config.yaml
hidden_size: 384
n_experts: 128
moe_layers: [0, 1, 2, 3, 4, 5, 6, 7, 8, 9, 10, 11]
router_score: "sigmoid"
normalize_top_k: true
routed_scale: 2.5
init_std_router: 0.0251
lr_router: 0.00051
vocab_size: 16384
norm: "rmsnorm"
norm_eps: 1e-05
learning_rate: 0.0122
max_seq_len: 1024
train_tokens: 330300000
Below are experts of layer 9 (counted from 0) of a mixture-of-experts language model. Rows are named router (the router's row for the expert) and show model dimensions 128-255. Each number is 500 + 50 x the weight over its row's rms, rounded and kept within 0 to 999. Numbers have three digits each.
After each expert's rows: "gets" lists some tokens that make up at least twice as much of what it gets as of all text; "comes before" lists some tokens at least twice as common just after its tokens as in all text. This comes from a sample of Wikipedia text that the model never trained on. Tokens count by the router's weight.

# expert 43
router:531493536480404563460453473456516540449458563441529439532423461532512512555543553413530532510458430439465574486436533459421573450532604516450487503436522543532400558491477550512590539527438437504500536561589590483534522462483503532601558520423451555514548471480463585520491496581475590562507478480494509563485496542441357530498531520415443532528482493493591472551506580522500518482496
gets: " ", "1", "2", "3", "6", "4"
comes before: " |", "–", ":", ")", "3", "1"

# expert 1
router:464547529491475568442469474501566509461457540415492536526502461548485497571517527407597546492507516512501576504447517579543557487543568523504501419430532533408432530563482576481580504512424444470534558486588523490568587531561518598423647558483462476504575414474484577504530513543539530574560606466544518589478506512501342511611467541485433466505443489531464492397581529556438435478613
gets: "\n", " |\n", "\n\n", "==\n", ")\n", " ("
comes before: "-", "|", "\n", ":", "\n\n", "The"

# expert 40
router:516458560439442512419472501604512485521503549432486528542412508473509540559459548544550487447476495406455522472462476536474527512603491492524500372477537540449443529593570597449550538527457549520553504546525531448594497390526506534462449547482496557584512443428477564491504505516530529610546558498568520557446565498417490528457550509507559517502558473494521402455518567545514480604567
gets: ".", ".\n\n", "\n", "\n\n", ".\n", " to"
comes before: "==", "-", " The", "The", "===", "|"

# expert 4
router:536450540474471533470446530474540494478487568456495492556459458534611505557509545513548511394499473533399485447466477552498584491564572490581431536481511603420506469546534555449559506501550493426515541564501590434593483492597447472495567551486494518601490480446531514485472508537556516574566613485519515564471427515458417500513518542445506531490444362500465494431527574628524483525543
gets: " to", " was", " is", " were", " be", " a"
comes before: " to", "\n", " by", " be", " in", " a"

# expert 28
router:571486552474382587459480426547452556438513457414516519522507514537530508578484560438520577429484471399473567465435562537502583486565513479499486412472492545443416534525533603447559584473444565575517560579538516496431433442506475541494503511464463492509461418499509528426584572525517543624563571491527543540470567490477437633578539502415549561557529478513455499471565552511539530595568
gets: " |", ",", " ", "==", ":", ")"
comes before: " ", "-", "|", " —", " −", "201"

# expert 109
router:455429527390450529450429422537463500504433512486487438503413434470517531529504513511607489464417530448508561464467512524506548495516547592427453568444568577470420563531528595485467531497483517525515543554502575424613538546533442585488438535509465612530516449490458514487555416537563512494556545466495502630392505571530466556461537501442498550555556490441470468536428521592396529516537
gets: " of", " with", " by", " on", " and", " for"
comes before: " the", " a", " his", " her", " their", " this"

# expert 14
router:501473463511557513545473522494515477464472508391464463534396431476538521577551580500535519447444566481502499439519482528487587542529602546503392565477525608531446536532532534455519508403505530434472621587572534431481537473493438511584506534486432546470530369474447530564505531544517553522522510479443510597471524494523460622572575528468530507527470471430502461546481520572516448510520
gets: " |", " |\n", " ", "==", ";", ")"
comes before: " |", "|", " ", " |\n", " —", ";"

# expert 69
router:535478587485445583480402534547420539460461587510514498486473506492583500562531549482663538478468558405435403430455466456571582449571526479527484402485528577450472503489557550452562455489508470496425530547553537502513488473486512515439487562487509548561477474429440580527480427516510517507528489458540554477430500473426508495586580541425556575537553491519554379486535608535537435621513
gets: " |", " (", ".", ";", " |\n", "\n"
comes before: " ", "-", "|", "2", "1", "0"

# expert 81
router:592536594440474567447425493522583591471470609470488506494425499478503506560539507460521532496454502458457558482405500506478596515552568575450458482483564540468465567535553559455560521528442429511472527575522539443520556486563472556534521545515467573531466402457453594470483454545563549546534491503477509563427512584474416597587486582423475528575523481553538467581529581579451514484534
gets: " ", " (", "3", "7", "2", "6"
comes before: ".", " |", ":", "–", " -", "|"

# expert 8
router:560477581431512533457489533593534559509507508471481507559409475495517516557477598454567522444460556342454548514430417540486540497573530534550473483515520570521520557555592540451500493416448569552410511535567607471535521435581508506436518621420497548484548450486457543458548471530485542583451530514558624458448519578462485544476586474474544536492499605532513475588463512535504533513526
gets: " to", " and", ",", " with", " for", " had"
comes before: " the", " a", " be", " to", " not", " been"

# expert 47
router:523453521453473548471440449501551576474409519478457536578465458529591509581550557511496526483535472397412543419488482455565577487525520436539372434473558578499464508553511588440582529446452487518530502600608456481557453461507476572578474506514498505606418449460462526438512519544526544563511562525439529500526510566479516502561563586446522438517518448520563448531518459524560496528563
gets: " ", " In", " on", "In", "-", " January"
comes before: ",", " to", " in", "201", "200", " on"

# expert 127
router:511517535496449567492438519498552552383508528489467495620434485486616495554577526428572484475433558431466505450502581490583476444563514516491416503495534526512480529564542593407502548529498596432468498569526538394515604468501497520484486540499505541572471517471444540478491507532504562481525526485452549513434495591486463526541576557422515567518448526488618488525507490531584545559511
gets: "201", " |\n", "202", "200", "199", "0"
comes before: "|", "\n", " |\n", " (", "7", "9"

# expert 116
router:504493548475464518464473535519542540456450545403492474623471472530496586542526568405577513499416578479573542463459506505492528503560528568427515539465533557459434539563562586411543466500394497505528488503543496449458596533516431583526544616527476578611513370488461520500534462538481542509471506509483506541461570540565462538594465465438551497511497504536555446559497513506484446556545
gets: " in", " that", " In", "In", " as", " during"
comes before: ",", " the", " he", " it", " that", " they"

# expert 59
router:542493546455440548496506506509596529431465537422466446554450460514576479563500628486605571415527496468408496421501434538469539498521512525471492528431510642555469511543539613473504513528486495506576528626519561439546487518496523523524551578464485577583476468466472548478446565493539549547517561502484528572411496577497453528552544548449505520465567509506549460448545597528464554550546
gets: " in", " ", ",", " In", "In", "9"
comes before: " ", "201", "200", ",", " the", "202"

# expert 27
router:528460505464447546497419540474521517463536549463572544500434475415512481529510574527535493417526550404588475438505460478555560429576510540482423430495599556517484511586549526499541521543509519471411514589532494428592530504539523543473434532352514576550508493490461535416486468511514537523556435452458542503419504521423419563503498516454428555558560397492526455501520520515543487544541
gets: " |", ":", ",", " as", ";", " –"
comes before: " ", " \"", " he", " The", " it", " John"

# expert 74
router:593471490472374527471449470517575514427482518364488464560414449469558464566443530473535528488463411491463523403502433551405507474583537446465376458479499578503527463544512551459515526508455511552541561563488550501536532472540503538425522522455563621560517460476510533440509481566538537615560535512517579611481560522420365536449538478459539539551560441447522473513607591596492425551567
gets: " and", ",", " to", ";", "\n", " in"
comes before: " ", "-", "\n", " -", " –", " by"

# expert 48
router:534483533464448516480463518532552483440410534409421491547490416504548501572479557494610505432507506489374562429433479556504582475540467534522442402490557569460414583593564544450500447557516546535444496577562525455554513446502501526515560570496484524611460495477459552475477525612517525575518514493467594526474529484418402509501586471462587498520583459487614464489560612562492541566539
gets: " ", "200", "201", "199", "198", "–"
comes before: "0", "3", " |\n", "1", "4", "2"

# expert 6
router:586524510494465515487463452494528523417485554435567508512418452588505470623502494451550439538419486497470606442438551596534552442514510463529476537423513622432456594538524568508455569499482448522545585565440493506565465579501489572494590486528457548596437453448438535471475518498521636599432607500546538537451418499488429574500516580427534483557532416469511468458523463537501456525507
gets: "0", "2", "7", "8", "3", "4"
comes before: " |", ":", " |\n", "\n", ")\n", "–"

# expert 76
router:509502557519417568432518469557499463468470561397476504583478422550562495512509494523573494402478591327454532474471489541459535496563557489561490388436522536498468565516576572438517456518453504446525498470551568360590543431525489554561534563450494588542474450445425602488474501507594528480451585408551508521458549527503406489536555546494536559534547468486556470475518547486497458544530
gets: ".", " ", ".\n\n", " |\n", "\n", "\n\n"
comes before: "|", "==", "-", "1", "3", "2"

# expert 62
router:542456492440416527468464457578497523463524558424465485533478433558581523571491502439566497463475447474483485453467497559558547482596510528440465410462518534588477564554562557434464560472479554488456522540466479449566534447565449508458496594394428602481431438463480553482517525506570502601499586515444470489444526506437450555485501513442534547581512460466497415507566555521497500547517
gets: " |", "|", ";", ":", " were", "%"
comes before: " ", " —", " −", " —;", " .", " $"

# expert 94
router:530418565464497538464458505516536547470493591506484449514482460534519546530558488477619565451457622463511567463411452522414520436612539498460485458479567613505429540566575523409496511527532432488536522541628508453575592471453487519483451560463467519564530495546424492466539467542510546561532541453507575566447461518536451585568464450383557500527490496488491474514485482520499508435586
gets: ".", "-", "|", ".\n\n", "\n", "\n\n"
comes before: "-", "|", " The", "==", "The", "==="

# expert 53
router:470483552468530542415417497464493563426479558504461527484406433514585503469570543471519536447447524482504530481506491518579535507571520440457433411424544576437497580492554618510603524489487520450490547620576517436588540547518409549478504527415450493590510441485471473481469487524456552530444479446489488499488470531442462598499526556464632530460516454510528467544519537504534471588525
gets: "7", "\"", "0", "5", ":", "4"
comes before: " |", " (", "\"", " |\n", "000", "–"

# expert 89
router:600510594466514541469456521531514489465481528439450467492407468515500525556617506498529482453471534474420463439436490445455546459611545522503469442454542563531454592508498553445473492537528538507484581499507514425574548456540481508583531460502456571554481453446470563442566485503548595496556470553498498545433518504518465598528487533477515524563419506506569448514498552494557538533513
gets: " ", " |\n", "0", "1", "%", "2"
comes before: " |", " |\n", ".", "–", "|", "1"

# expert 118
router:579460540428444576476481489563528474474459541523507522539423405521534525561555500407575487462402491482513502461463464555521586555532528593491482479462506556488465524573585575490432459556485475520529571529526505425508543489524467590537510633467464566626476473511505579556508491583503517610508501435463535572503529559479479561530458465466502480535543437508519549472574615529528493547565
gets: " the", " |", " The", "The", ":", "==="
comes before: " ", " \"", " —", " United", " same", " first"

# expert 86
router:481444572459400529427509468567505480475485546428475450597434408496484490485561529423519518487459462457487558526449446527435512456537490573494468497385454526479466572570532553474554498485424525489494530392549576467552561480541462539512536558574445510483545424432489606509455532640529543494479586479563530511511587519480466572521451530509437515564547515534551469626585504582462523534548
gets: " to", " in", " on", " of", " the", " that"
comes before: " the", " a", " and", " to", " in", " with"

# expert 88
router:503421563457538553444504568482499522549539546484572529519398444529501506550536501446510520495424524511395516450488573439601545490496580577474506454391443572494423544493478600547591420511466447533497538506498534393466587486486445511517473597453444496613548386488455525406512493512515466515535555501542468577498530561623458577537550551407570502579398477471454431518526546540428452503516
gets: " of", " and", " a", " the", " with", ","
comes before: " the", " a", " his", " it", " he", " an"

# expert 50
router:518502564446426570403446445545543535469472583445466421571436435523521456534447585476565492491463532476434532476457492528545550518528504455465493466494530623458494593534585570491562491533479529533519559533504555458594547469552479540519535485477498559593475428420528494509369564553558542597493573493503568590480476565456458531537525511450546469518557529424544465515545614567526456542551
gets: ",", "201", "–", "200", "202", "199"
comes before: "0", " to", " and", "1", "2", " of"

# expert 73
router:552397551432457577482452546565539506442485541394536453562494390523503554585474468471617515470470504455450552462477446605499539478524559568486408452485505598586508506526578505442473492517448531486486566584560543441474584388538499547443474598495520517519522397444467506464479527529492532560487544417483544476438542506457484520603470585471503603586606530545580497469526616487519498599534
gets: ".", " |", "-", ",", "|", " was"
comes before: " ", " The", " In", "-", " He", " It"

# expert 125
router:543555472510433496508462459598559489417391556399454406546462409606529486550447548474600511533440505426448531446514504536438537478504545491491460508405499572511519476569551565471502510503438523526544563577528562521538479509521416531491542584519422580559451425481494491447531542577535525609586586512477578553414535519502427581487499552430548528567522498464516455451556550559484440580500
gets: "7", "2", "9", "0", "4", "8"
comes before: "\n", " |", ",", ")\n", ":", ";"

# expert 45
router:560440541498458561455420493501501539475487561486480465552428462465554556551466541567568498418471566416483558437470459524517547493509523455566421492523511620501458457554519590453513546491470582495521538594558557459517562506479468476453463515412516528511460408455429513459546493572549545522535491506492549602496494497471487555528583484487588510533548474562569425511553501548536442580572
gets: ".", "\n", " |\n", ".\n\n", "-", ")\n"
comes before: "-", "|", "==", " The", " In", "==="

# expert 119
router:533495560454404565512440511504537578487462526523479511501474450533537457604507530487549531442403455440486539465433457484519566473608547493551410491451478582491374512556504532525508469542491547488544569634532484451483528479512536533473565577447551525534461498513486530471492491532523555580526569508466522477436417531502424543519547466448478549576527528540457459477543581552500501551488
gets: " ", " |", "0", ")", "1", "9"
comes before: " |", " |\n", " ", "0", " (", "1"

# expert 26
router:568576501427367616521472538543515528505483516468521486543472403523613507586410502498540522474484551415447601513564423585571542520518532539352447461519512558504460546572557497512478442508509518568510533624523524505579499516547557574465567506445444554582522485484452537523517501491546579541509533508452495587479504477489451560515533458469562498528553498440646436473529501497510540539545
gets: " (", " ", "5", "1", "\"", "2"
comes before: ")", " |", "\"", ":", "–", "200"

# expert 29
router:608477575459462507541432543578579508450504512412490488564463494521544472577531515484509504447478469502481534517522461506458562448593541551473501420409516581583529492580536552482431446535546537517553552497503438440530502431586536559488472562464384533466504472493469574514542447518552548586474534513371572511420504574457357558557486573530459503498496509513574471501504539574578477497474
gets: " as", ",", " known", " name", "y", "s"
comes before: " as", ".", " and", " in", " for", ".\n\n"

# expert 32
router:531507538463458476497463473520519555388530588397519527518489469539567464539493584501656533482450577447504568462468506485537543425534546466451476552413491590443429532488458497439444598528451496488411515474514543516540609477515480581488547530512468509502474408447499522493505558558493588549507498534444571563445545547450472574541573586454511513512556609521539443441501513496517501523525
gets: " ", " |", " in", " at", ")", ":"
comes before: " ", " |", " the", " |\n", "1", "0"

# expert 112
router:506457548469487558450427436479510493471470501441466570455520432524511472611508522508571560461455472388540604486498590507518537468567574517497400466482534592497452557504581502438560509543475505473528585559492526418462545514569425582493542513549472586569449476494415539441540559594564554553466543476535465551501521531479478542538520516477537539506525511465460477524539500534537486516466
gets: ".", "0", "–", "==", "ie", "un"
comes before: " |", "0", "\"", "3", "1", "4"

# expert 80
router:523476582497450518464438530598516494425541556445523456530411506609612442580480577503526525484379471411492545415424433593476533495497494523500471458475569587542440530491552544421576494497528545532514542611518547446548539459589523470491508522408477541528539497450441514450502534560533507681540570420434527541448518511424468594455541530483540536510555482417510482484480560567542497582522
gets: " |", " was", ":", " \"", " is", " were"
comes before: " ", " \"", " —", " ·", " No", " Yes"

# expert 121
router:528476528489437556457472487482520536485509544442485538527500414472549518528512495423564585464483457449480509422500534474528539478563558519447533441521544505468456570555555589473535484519503535553539536526481495459507462506502473575501509522416472532617550463439465463464480473524551528631515514451459580587464452452457450519592516578465535542513497508503483381488514614512542481510566
gets: " ", " (", "|", "==", "-", "200"
comes before: " ", "200", "201", "199", "202", "198"

# expert 23
router:515483563480404491454396540518532574441469500427513505496487426564489506572526512473578511491492524477507498479380434528483522448526458504475520466443546555507446481493544539428550506517482457536474426633536498531501478514515463583477543539487493536491444493497521553431500561536577594612545577609439513584421506477409453537528543578421570522461647532545503484467453534538584537518499
gets: " at", " on", "3", " to", "2", "1"
comes before: " ", " |", " the", ".", ",", " in"

# expert 71
router:499469575454461575427472494515572517477498578486448437464418468497462451564478562518549530488496553425482544452474487526479540467599566442502462501516584606458451532532503559450594531446424505515513629553525512469559526455571404592508478536481506571535546473414407486459561475568625520577580531519476542586500484560453483581505544558402606554502536505473475448476516513541566577514555
gets: ".", "\n", "-", "|", ".\n\n", " |\n"
comes before: "-", "|", " ", "==", " The", "==="

# expert 105
router:519471490427385596449439503505511511457511591341488475559538495491515419557547541471552535504454606458480486454526481447440549445545518531442459495427476599472478586530482566498403530565458516539556512528573557462583492473545570664541539515472490539536528469469506592478487464521527535473538539486456559546429498473487405557485503478510454532537531492537479489500500473541497448537491
gets: " the", " of", " from", " at", "ing", "ed"
comes before: " the", " a", " to", " on", " from", " his"

# expert 117
router:491461572440458484422492483457531505362421524434491482532456479542514502590535448470529521458447546463569497467538506483470547446581585513425538525416603587517426550571538573447472471491490487501515547548569473463572507501525445577577494605462462575549510501457412490447561460515598521558550549472488567545463468561493378517517534531440534576433453517502491398564486512457503504495515
gets: "-", "|", "\n", ".\n\n", ".", " |\n"
comes before: "-", "|", " ", "==", " The", "==="

# expert 38
router:514468521453507561494520545521569438447467592510517485552404470527541477489607535502541486456485620414461548519499451482504532499511615493454482507480539576632470531481565573502483448457431487490522537526630487470520477460480372607501447563522471519551597439519472563499527473511513620593472474538481470490474482490500543600512516526444467492571513534512445502588470592530513534509508
gets: " ", " |", " a", " \"", " the", " ("
comes before: " ", " the", "199", "201", "200", " first"

# expert 85
router:527480571531437533513489484548505523476445516409480483508393476549611501534540578494524478471453479422469511430505540498564561440580533481494450432428500579502476545576578550444538496474493568475605550555512555442544451443518517514440507530416442558564489464472482537428454433551485521600484567514515519490425476552443462485526570550443532550518544490484528437512581582546525459561527
gets: "0", ";", "2", "1", "4", "3"
comes before: " |", ";", ":", " |\n", "\n", ")\n"

# expert 120
router:494500519498430507561448512506470535471485574373578469528467477507538489546487559474548545470470476420480505475459486543532568466540510544490544488486540555489411528548554605437559538491460513480535517566501597483537452433580469495455504551466412517520565519480485550496451557568436547535483561516507521584438521585424461505452469433479439493534543456482557423521473578552413474504505
gets: "1", "2", "3", "0", "4", "6"
comes before: " |", ".", "–", ",", "%", "th"

# expert 66
router:526419552470481556484495538543441550443420540438557446537455509527503454457662561436564480464493601405490563468438502490450600468499511539461415494498529531568453540579509524515473473588517489467439589433568540501507553479504517516548529561518482536555572450479504639570487474563518581548617532544586523471441443543558391578510408538447440489522512450529531535561537529537518495496512
gets: " and", " in", " to", " had", " with", " he"
comes before: " the", " a", " to", " was", " his", " an"

# expert 79
router:546426531428454637493459453625488495463469583437556526555421424543525503603460564493528451464492523439488525433477466522495503538520482527518467436419547588469490450483583527489469575531446545539549531602509533413574498417551431576412477524472504510534455477431456539447508588562474571585560547450548553506432541487421485519513516495486500559551602472523508453507549526538503501561543
gets: ".", "\n", "-", "|", " |", ".\n\n"
comes before: "-", " ", " The", " In", "==", " He"

# expert 10
router:565489601484492553529464475466615524415475504420530455543407455565544472547450604509562473509504472445465552408425429577393575485524486504516478490476567585480448524536531565463489461468478482498566566551498537429553551450523445540533537536471480481585504480487521510510516550535494558533615511529515503588481540577406453520516508509476501543496495378500514502443550565552479456530534
gets: " in", " the", " In", "'s", " a", "In"
comes before: " ", "201", "200", " first", "199", "202"

# expert 78
router:594483513559409548486447490535546532488391458453499434522505535528506499521512555432624507438422558428491468480482554519407526503509461610505496469557553601453489541589464560477414512589482434514560512574492531463498556494515605415455561506467467517558520513501455562533452474595554590577590474465410534540483512473534451449498546499445501459600499544536518489508541548483500565572532
gets: " and", " is", " was", " he", " The", " which"
comes before: " was", " is", " has", " a", " had", " also"